From a checkpoint of a small mixture-of-experts model trained on Wikipedia: a softmax router, a variant of SOAP for the experts.
Below are experts of layer 4 (counted from 0) of a mixture-of-experts language model. Rows are named gate (a neuron's input weights, with its number), up (a neuron's input weights, with its number), down (a neuron's output weights, with its number) and show model dimensions 0-95. Each number is 500 + 40 x the weight over its row's rms, rounded and kept within 0 to 999. Numbers have three digits each.
Before each expert's rows: "comes before" lists some tokens at least twice as common just after its tokens as in all text; "mostly gets" lists some tokens that are sent to it at least half of the time. This comes from a sample of Wikipedia text that the model never trained on. Tokens count by the router's weight.

# expert 43
comes before: ",", " |", " (", "i", "wa", "ka"
mostly gets: "aki", "ku", "iya", "ashi", "ō", "aya"
gate0:480518493454525495508451472568533515521496498451521512553468454511492551579450516508553456551561522495440498537481506495512544456484515532510486539494459502530576518566455562475465507501418456480433448475498462562381584430480564533486495521520513487419480555439480491532460484520528525514
up0:470513549503544492537470506532483540503521498438552476477490478593504528571453458448515485502531535496536454584541446474468452459516575508484556497496444529590489454589493516494481468449486439433475442498526469510416547499453549514475471473455464514467499546455428457564463462500503513484
down0:474477476503466496485498523496544519485464508535439519546537505493460452450497515518532466529481458451458595509451504441444480542532449452431511532409561535399512522465461431465516462546600514505489546533456497485543516568557419518501556536528465545508452491533524469500502466521485523558
gate1:494501495473513523486486486510506508549528510456513504499440481506535521460453464488435476497477487445463492441511549503489537503560513591447477510486526535483581510509468402492553433540617535449481488608464476454544476490513548449510470478488513536400476508580527523505518530510557470430
up1:490516486545416458444568531494484533422484532602536487479491486521511490594523531516449479488481553519511532517450459507458522475478565500505480512517432472508441514457535531492483566444374507501489526496532567487509531491473450504454468501489601501568518512476475479534552530536466475565
down1:486549456548551505532499459466492559483497497465539525558408431501491512477487530531517487433512522484430517476526496468484537483518454493466474484537453504463575583492530440492458505454561580512506490468471469478446451451515518488541509579517556498455463499547537442460421502531597437460
gate2:502568456504515560557483497465462457517507483526456491461474518480503508490437568494431436432435489488450460530464453509529510462456488524426545453542463399446535460510479538494513450515526476532536445496442553460503561540505552414480428489463481480421537500576478474469484493514490471526
up2:578475507547497441509515492476482524476525535497502582534520542562461481494457487486511515516492558598554516411444602467513513452518537497562470566526506515522450539497599495547472615526530489469504527546473479485573480492534472440507506532469467549554496521500528489539529497504494477440
down2:516520504503539525456558450542486458529485503488497492476456490480580497445474595492498420431445551436499516457470498537461449528454430524411555571473507533496537508447466519468447543501478517578527461495479452486411437533472511487477437480425477465487511467524458490507448484501462481540
gate3:563603545576519500560411473566539499505418499465447485547504478466546512481485505483560495469537492505506484473437502416462466492479474502470458530517454579442568504499598482480469485456505536542443485464528496503468569466484525536550429510528503573500474498490526524499482476524484455538
up3:529620578501499465541439471505517499519435596424534441536423483491473439500524484550573574463495525456554491550488548466469480505480474490510467511545515499510563501514522525505476494538467521578499564480490437493405513505550540565498558496549485485491458540491515528518524467484483511524
down3:471497433546545513514485533472525543497485449450486570520415479436533457424462600432496501507614511500490503534441475534493534531492468533530502470470451517474532482504589472522539547467540562479447547451529462566530506488520468452485516517514557557494467569544531473538507499506548520522
gate4:526553548480537483542515502447516525556475522430532545492525432563460450464487622498482455481532465531472479552457418521548503529514488548424424476482543462505527473486491542509486482494467536520508453444486389509474456472536548456572456561563496495485508549518457519520464484515487531522
up4:475453429525492458419547515492456505429491560499524468508537511425478501581541375516476520525431504454494491482464548500461470515493521528535588516517456519528462525543490498423468510443565556508534514537499577472516532509454457472425562466436517526491469501506463535489487455485540497483
down4:489502629406495454567480505524477442526526489589536476486522521541490508456539439521480506529491476494497559520513486467480525481483528491500511570530492448565467501523514504476516489424489437560569523551527475473528465539503457490483471505547484465462554512394468529416492416474502540532
gate5:508505545482516544451413478436599533487579521492506467484531501504512549528474529449461573547523444422532465498527537518440539471522542536560486479532451492520518546442445506517555489507538545531481467572484555539483467492474490489474530484522502467463580474600466483541516527515541569446
up5:505542472492549461508577515538528492533490479443482531524527462462456473490539469462471467442510484563513565481492529504458530474469494545508503466469499473421476491477530542486502497519512527457514417439431489430536507437548503450590446545560525482476487606399499516514548506530501406522
down5:462442477445496485480538478509463482483536500500530495463528500502497448460506587526532486605504530479488483579472508532583524487473467478496488554476550516498531555457520528574582550493537532530580448437506569497471456491495551563443482470464479538522528451552434508530434503568513495566
gate6:509504484543454555508495493524486508456521526485508468504523456407486433501509459459400482395494490442445458526499436480425482430528450519476513467521496494523473528501410492475522548473556468576506429485531463429461510500548533477549496496557511537465487510439515526426568460472531475508
up6:491499451443546476521526487486540515522484461461510544600510554507470564495426548492503534475472526503492538524522476534577522581473505484493574485481529524477520524478528450450443510536390486508469558486513503545535444526522504506462502468433487439494447486535427537530502510582386485539
down6:561441535459500537551472497505531439505428483472440547532533471508539521457534569493430589456478483435561551536500478440506511567494504530545541434475522494529488460456470528499514539455457509516452500442453565488549491550447491492538517560546498513565539510482435486431468508477560549510
gate7:512541450439507467556469426537506501433488446476487441485448484526493470583541527453539551474513521539493509521472529519536439535484555497497502514410523578454503469601489496499439513488514518510555500530467521468467465537469531530505482450437540432558503492511477501559554479491454619490
up7:550509559502478505462569516548470533489453552442541544509471500480524501530520508506449479526474482516479555507448523424428459549504509460496510553471507478472589431435612549426509545480435570533499496533529507483504531506497498467503497501494558528507394448476420484456499488444510455490
down7:455532463534524483452493432560476505443517450522490413444513441524503516552569475445535486431490458486532426469511498441534463491486466468500457490473543585470495506528535544518499542489566514476450529451462527499524451501473550593480533543445504419536450494535507531549532546468450562490
gate8:439593456571446442504534488491502522575552446429572535446393481481534525483477493514546551506470404488492561531468405453473532536483523559486469438496529469506524558464492485447510454451500491492468495449515474521445467562503522523503502492507502510466516530538504485533499559477535511542
up8:504519503466509510525524488509448476491565452502543516514494540454472531475476491452487485561543552507444493530447479499512439567483461510458447518490483476566530533449529467453456575545454498499488573434553490532484504538488547467526434598449491456483530466573567431535559502489577436548
down8:477557520581565536490476549522482574500438479465495532442465464442551440471564468516528474511530496467483465540538483495548477486521518443485505458438531538458509452492525492511532423433530531487450539416443499486540544491512478505509528412561481473504490550489476439501565477538524584430
gate9:479504559454521458474455497464517510489478593561588534511524509503486570468508515550453477581559487433512503439445488469541457557493523506477439447488550519499531470493468499481497530540463553547469453484570526495515501502544490461527541402538552551488506487516464484618504531459486545535
up9:536508403556457531532528449477565544416512518476495474523483515503465583523489517499559568444477520581544503481431531478499551519505429519497534564525482497503438461498547520516507505479437446423527533456539466504476512517477463537536440488446455489565456491538499592477544465490476481541
down9:493493505445450546551553433518554544484483477498529466523534496430552441534544569506640457471494467474508521406455553490517473527472518432512492438442449481541476464469457504491505509516458486531522556524464534491488505449480469444504455537479470488503449458562580484462482554542488472486
gate10:512505439512508492485495547489450519553512493498573525477537489543514419549469546524603517505456528605499460564456526466588549535497496531460498496436534487570546497506516569461498436478530506477555487468471533558446518540515540514480497501493411579460479516516504525448480458555550487515
up10:492534494591543487493468494510380516539471475517572540504514473522513464537488511576557470446477469528528477524460507475532513509479549532522536511432482553574550528536547510448521490521532487476516447484457480583431510511520481525521533534481509520473431484493488571434461449547608529442
down10:577513488518523542470565471476473543540518481523447484561570479480499501449514504474462525435514579475489502461485578557514468470545534591536568432509505529494535566546520452456505536474486411529482471508507557500473532512565577540457523445481491472560442459494442499497520513504539566480
gate11:560464580548521586522524512449530483487539491428418547503484441514467535498503435467531597437459574515484566512540497495537495514452387512538483466493507422403512526487483512524479524549513490503458508454539543511489480544508540481484507469533510507432442508557524492533485464501493494461
up11:507457538445520509475521481547492499512517499546506522538512533389460548522404411538470450498571536424516444499550593490594474449522542502503491518504500519588481546476491476493517507526453437483565532496514519462481559539526467506499469494551515485558578529481478552495555494470495532478
down11:516486440538444523474529427477505481538576566479476466441461537532528449492519504513450465483451534498543529496521465455544526547426464561463548554500497475411543554487488452507458459483510592575508479548493494422437494487521513509435521502564479504447456431510548450516503510521480448506
gate12:436477456493500505549488455542533502452533559581551458446493474532498489541424448458469504496524484534523520516391503481396483515441475588504489450448464478457469535477485470452487509586452496459443474540520510527538453534515502486488491437493522530470411507507526434488498516557546503533
up12:479522462475489420561468466546412499532562543452531495470504564478493512516482483519491501504521499492546460493516451575466465584532454537500470508573447479448486490503496452472450554467438489486448488455524444587476482554596565493493474427546504475495445588495517458472488464510520518519
down12:574420536462450534470550502484593506534563480513448472549501495584507461490528470505509487518471505464534465530514518497480493453541539501514520545483495476545479558539471477461580476522575422547542527545535552452524539522481460534479569530524516419508564511442448552475458470529454475439
gate13:536560546531607559518533536431488538523526488467498510472544413574518511461495501477519552461523556545448429449526434486419474541510507557486491472498496518542580533508499494467486509532524520493481419537486514499465454496434543462524469457514517479554447483539542519492546487427549537440
up13:528513437492345428508468402543484483474469490523455479569463545500471478547520488520497515497433505477458502500491579511493557429507487452483519523459512484493441456504549458477535487504431456512521612493520501476494543507527476500511507483433483510561499455513507484491512495538396465477
down13:449533502523585571518472588442496524489496511420484517494497483506484548475438481416505596501503506527490427475612501461498508494466525575496490462488567498447472486520496515552504460556534551455483464504444567530517485475473548475502522459573502492492468535499502534454572489462571517476
gate14:556537500532455440530435466551414573532524552491471517502478473458447427464481505508515529469485456573485447509493467470483587536483542565522498487477531508505474465537432522545429478534504435513499453486515578512513502473476549424584525503494509466484408494480469486470489469483475521414
up14:528521458495415488540483468538502584500530570531407486478485513565420511535421538504515461464577514527501551466524446422534493596472519545485454496500561462420481508545476519579512479497448444517532482498517519539482470482503502464530459560480491515505501507507508559451530469462465558461
down14:459544468516506466555513541482465444465537536557490466484448578541461502445554519530527506547470501569475507466473575467483511518453579477479562524501536517489466480435443549495462528487553479522523565530468477437474479494489532444606484548575486525477519440493445511458470527552517430453
gate15:446478483523485517568510519529438542531505553564475511499461401525523476428507528501501498488509517473513510484421512454535488494468484498499521591492473470520526518495491612533577459547497515576473517489392481506466495515549517528525488433486507457513526474543398550496491478536603472513
up15:440492506535477528488507509517392554519489564553498495552470454560531510452448490490507573460489451457526525491430501471561490469487480517478520570489486489530496516539441571463508409575479533527511508520410479494448447510480565499492495436524498459492527475569429525528473453499583464469
down15:514530489444544450450605502440518513501481527403519542511520553523471526459450463472472493520496525534508527418533498531564518496501535472421514480511512491534533529535556526493512519474577611507543468430522492488499511467525460448464470513526455411449481507499493435565532501464586486487
gate16:515446419451509536581484537550498493508561462541498522508488548493507475435496431472526547455494572450544507500461437502513577544460432535523515525424413481479520527524502556515542453498578414557509493488482484515477468572530505460470415479489493498492505536455507467458480524442503527541
up16:555428539612474522401535532576452490498534573470459557531413515486554509534475479515458463462471558503494466520548548489585538519505499476513484501543437557476492481465487435470518519478511461521491497481475522494485521489553480482463525565584487552517562523528431453472511483521486471528
down16:514518493449502450517524456384449449539481419504502575514479538477477474523492552487476500496417527444510470442468487518457516522484494418517510472451495470517521497497469519532538467513504525540526469492451511491476484489523478524427368442443454530518498524565526556474466550507557404521
gate17:464511512478534575494509477391529464499484594486501486476552529501440495525500537506526495460539485519531481567535487507518524506450527555613562462440515459504461497455518520600531491476544451500520533455565504467502460488482482539465511458598502507517533479488500519611435472466469516525
up17:492508595526559488498477524433547446526536481468414491469532476551523521498482399453466440480459517560548540524556522531497452509509539519523495429460553527529491532482482443527540445516495520485451465422561408477498497539545520469533485506528516458433536565510566519518494551498512481552
down17:505523473470538494514502484560503517487481454541562507530461505448492549482559504442439497554534456480547465539501475523531515443511478540453584489505526450446524543497475466558472521454511525555505503619409578510499521467459521517410491461482512532493464400539491515483548435487492504427
gate18:578481588527485543544563491510468515422519506527467521477547495522476513455478558548523477448573514471454489489488437486558477481486455507491526474507470556403493441470473572496607512499595510544546439557474518486494465490546501478556498441548490530521522507479493529548467478551565515509
up18:496496440470469519515542565456483531473531512507463571531480519458508526471517536433567500537419496570516524507481466518509574510445492513460457534470463493539554556453549535414500560507473454490472533440503493507457589432519514466496413508547500449437471450467553466488491512567437492502
down18:484471491509527519451450492475530466495504494515437457539591454464472431567441476489466546519563545500524484519512450570425530457461457495589518537489525502516511494511489534546520465501437475529541534552544594517515548594503512417523508534500507411535510487460440507512545444513468505482
gate19:493523409534423435523452470501502534469544425433467529493556481579497542471407542465518583456543452557559453533539469540488543410538555545521502482427535486499461553485514490494431486512491463461505550491502507476506498549481463463509471511555491493549482464538524484525498531531515466455
up19:488456443538465483496446499495459566508579467440531595494541482511508540424396480492585565471555498583539470542519555497493536501479484593503523478458502525564440493469540518477459541460527474546532525493494526513497475521498535429490516542510556553496513570555509497495484506508552509461
down19:476550550525508480531417475503527507410445471450563544577486502449526518499533544511590514479533439522523566538522487531399548530555403506470502491488500514427485448480504528548478491482478586463448495465507484480550517554454505441509497531555500519515457540463512528450465496480500477550
gate20:567531479527503543507504536519497471498542481520498498485536416500503504549480479465448538539478527552418440519449440358579514523518480574469468457490533474503494489447505496513483443460513427489490513525489485473468508541491536549475501512498521576514466516455590471441501509386459485465
up20:566470529469472464472480437470484553515483511464483568524489622507554514477471486505490460474483432420562508530503534532469455512549511432526523484481476455511483533548480447463481545554488535532493436515530524482523410409496520489497556511505493417482596422488471479488505533532529543536
down20:488503573560523622555477533522455503439461485457494470507460434549504490493505485464503462460458532511476526484431441479464500583472492490471484500506453532497499470490519506478520535447516401525488466473546443479525554494538540459511569455392464495471462533486567500563439514494445516460
gate21:545497530516579400587474539600532482526468499536482490477527456547489632426505524476533477479502469535537456486471443484469497476444430514514505580510540468482455468515485519462431502528474522537436430538476442572501503504476523531497488505486508486447527494518465484430486511523461516510
up21:575443505574496526499511480544527570472503493492503454507543466442497534522504455505539516553548517548489500487505404475462440506502449540540507564481434474504466442476437471463433496407480428521495464436489444458537541542465538446506541465455524514451471453559534560528540517457529481527
down21:488556462461432422493559465508501519583557585517500543540490534489529443546543533474443505515485469505499503479504578474496508509539562494471549426531496450575474585549498487503513494511496487522548508493501547507409467483501466472543422568447478493505520542453482471509446506524408459530
gate22:537459452517431547491556534511443559517539542470520527449451395506513470554536510521584533478471513520511478537493490520464536494477431580473479545535443495472469484481502516511518463446555417393479544488485529514461470583517481478453540515472473474484518506489496442512476501467393472478
up22:499547446466487427517494462516537407495463468477476506550460625506553564486441477534482455495453502492513536456542529493530513530550549451444540466486549545452522535508521487464499476601509584598555496494502517492523544461514533520458490482487473545521534553503467563502461480559511505536
down22:488454482484461472464583505466522527470512501459481513450487474497468555502442472502510484522480452475523505505482571499568452548463484549456481520578486474518487538502573470453502571500586473458475488553421542462481496480461476429500492515515451557491534410461431410582478527455453507459
gate23:418555506570484498617502529463532552510483518494495517444532542490483611466507514515511549476513404522477539549511458466491530444550525548597531482533470486485462513426455478536492485517500425460469397544510511498496467521512551469526469492542468498483500508492513456544524509555464553500
up23:494446458501494504403425501486452482457569418504435484548451530493554488500534463469484463557439573469561502521476542523523457558531502526520458461548491592507503583491513511479518508467545500556502542470550510533500523479521452460464588518536494494531542485493489498383516469497497454498
down23:484552506517573539458546455500531537518446500549560487437586524436398519508522485498528493496540466509515466491563518475506564494514555420409469522515509525475551497494479473525536475542483505448504407542545500524482533536528554548521502539481512406466481582510505465569533508545488503465
gate24:535543520465472517509548411477480520583515502503530488521483498523567423491470460521507440504526476511501462483519486501435546548460504479509423511479478452480519426488574451531532538509564512495479490497428478410534382551524585500531515511520522579545514538493482527491519499456520419541
up24:476477487524492492508408572537547500435498443468490500447535492477457499495529547503484569431481538469478516499470540454557502464567451537492523509502545603528502613507406521480511482440470477473539479485542494583459518580498475496452482529507489474436527475459511494489482516552458569466
down24:422454502543515540523453570590480487438526458485562420447474488518472555492511483515485483489449554472530511535494447504541451479503455497428489540474487554509538528503453497451544424490530479414478519491497543534547482421545521467502544527454521516511510417470536502476478549532430571457
gate25:470577482498495506514444601494507459499544481549491451506532436482480461499576483478539428548504541486426507526523424472482492549547484591513458418524568398495542548558473448520429469474454510476476547505492504493491567558503534500472463507511523515480501525465548523498531518508505433467
up25:504454493475534539485506546453483544503467512497454473515504472485443522468482537485535544490453536570490535560498539526437527483479556527447610477484544571595408575452534484436485506529529468477530455449470538516464468480518535572491517542477563470468548459528426504476512494552518508565
down25:500481479443492465575471426500454493475530491477538505511552569518513483553528486534513503508473577494524502485470557515428578506515493470495584530541390459521521450485505556522519516536527441454569541502518463562500527420548467449505501491432521528397544462474483492433481473484538501516
gate26:431452506465450469510495483397501508490485476584425587557444499466514431578520507545491498514505489441548517464447492527533524495475492527522511529525528589460487479450521500436506460504453442564459479488456471494486478547559479514487472441464539427435530452571506481466469519509471508544
up26:493411496537541488500537548485524510490514494442487512547597485515462446534512429562509548471570472493545506470523497561468426510472481515496592483548518468451484534496509498531470545537435517529441503528464551455485533579516502510515468471454509461566593512444577505476505482537449545555
down26:479567504447539462510469487518420515447481556511446494445447476570482534515437541422483520478503544454486497490455493492499473509547465492504484473453533467511554462537543478469515475486585515420491502531443591565558499473469561477475460415442527501499464535481544526462430491437553521518
gate27:460596516510491440527463504500496518534451471483491504477496525503543451484516508443570412573507445506469506514435482539458488466486518463552456453465543493491488496426400523516447518492513425476453527433519524519556477518502411445490486442486536577457500517556519465468565549537500456482
up27:537545559489515525505546521465455503484563482476491466488477557525537470523518580540507512488550518523567505505420430497478462511442430525509468534613446452479441514493434514548438514562547446449545586466543520512513450441514492417510473471500543529498465505490575480524528507511475508512
down27:430472554541611417539487535502523509467492553385536516543475423532544507439431514490564570498499511470508521556508523493510476519522492507448509503476518555507466561491555454506477557479468519506493451504501475550524556465529524543466576525475463492497502545509491499535433505528481605489
gate28:450500483491527521496491507541456616485544611531563466446523504508474473538564568524510497604532525496429583541546458449506545482497468509501491565435503521503519439505456517471542498574548521505530475538552517533517467481483498521554505533520504435435415492464505490540472501498502480500
up28:435494452581553536464478487545480523534522556516506482498496488458495471523480602514554416573516469474482531562528485523535511493503493470507503581489475466500527459541467440524505501542498514459466509536461451577558523524577472493556529562435469464438449472535484586488458483518536545561
down28:473494514486454497533476518532539469560501496474512387458451509450448543530498421420522460441504519492501462454405593523470482435522519465515452550513443436492537473491444490547505537435474481480465512450532534495532554446431540492488580481497482488516467495481540453473571512518509500462
gate29:388560562527563518514480471473528534499471487466584512441451558557507478501498437535479573518501550540449457500490450483500466532489494441529500508395433431572491498531501468485477495492489541481501440459521498538545510550488551517421460525534511508560504541481502502489494454434481497428
up29:441509481463546505460386577514479484560538519474483494532536525500452481524500456481530478471477458523435419474448409497501531503490514467483462555466399494482520508556425500539562488514535544467488506478506487521453548539379562537469472494515510501485535482555454513460522493456457461523
down29:605518494541439515543469505523538551485497527425458510558533431481567535544461542519494555505488488484510521484536568488477502505540489555506507460580506535511490486450562473512524469501425467482419515492458497511461501556548466479514537502445536447411467529476464394475566524552514494467
gate30:542493501466436521529496493481559493553476473504464517479531458509496511579499534414551441418583477518490458421475496531538538452453581442513459508447500461598558451459475500458518520549499492485452464470532469477492450518528466497530433459446487532499551495539559487498482492461485549574
up30:486484435537503575414532514536482496482483530554504459428500458460500533460485483496493473469453479494498572528574499484491548551549463522521490457509484534467438555520471531509493465453500419510575514610452494564576477529523480450527528589499483461453482465502447489503460448578469497504
down30:532527446594544449502433577528529486503470510460451524501441564489540501484519540477569535478520495405470456528509446502527486537500509531545471515420539541473581544474487523514522462481474582498494528442472439510512434586477532472500505449507504493540504535543488397495535552470514488500
gate31:475510496531559465431533594425487562532507465489525575491486459537397541537477468484437528526456504498513448480477542549504556535510459473457494490543477527542536516526538510523496464529501517482514373485407532522477540550457492441445469465512483440495532464568488463509536513515502479548
up31:441488542493494445484507567523433541543516506495485503478459458560528517471486468516503445502515442475487526492492547482463452504556494559463477474500527454580603534522544484474486487546486506496402417497463522550473526549524507379509427539490454464522493520536542503452489572563554485478
down31:518442545468484515541473453467492512480494499533543480596530485462589504473433527543539532470512495455469488525565436571539525535504485420464493514584459473524461474504468507500462467570519446485550483486538512475567493459564409526505580457416484512533515522482522481504447448506457520538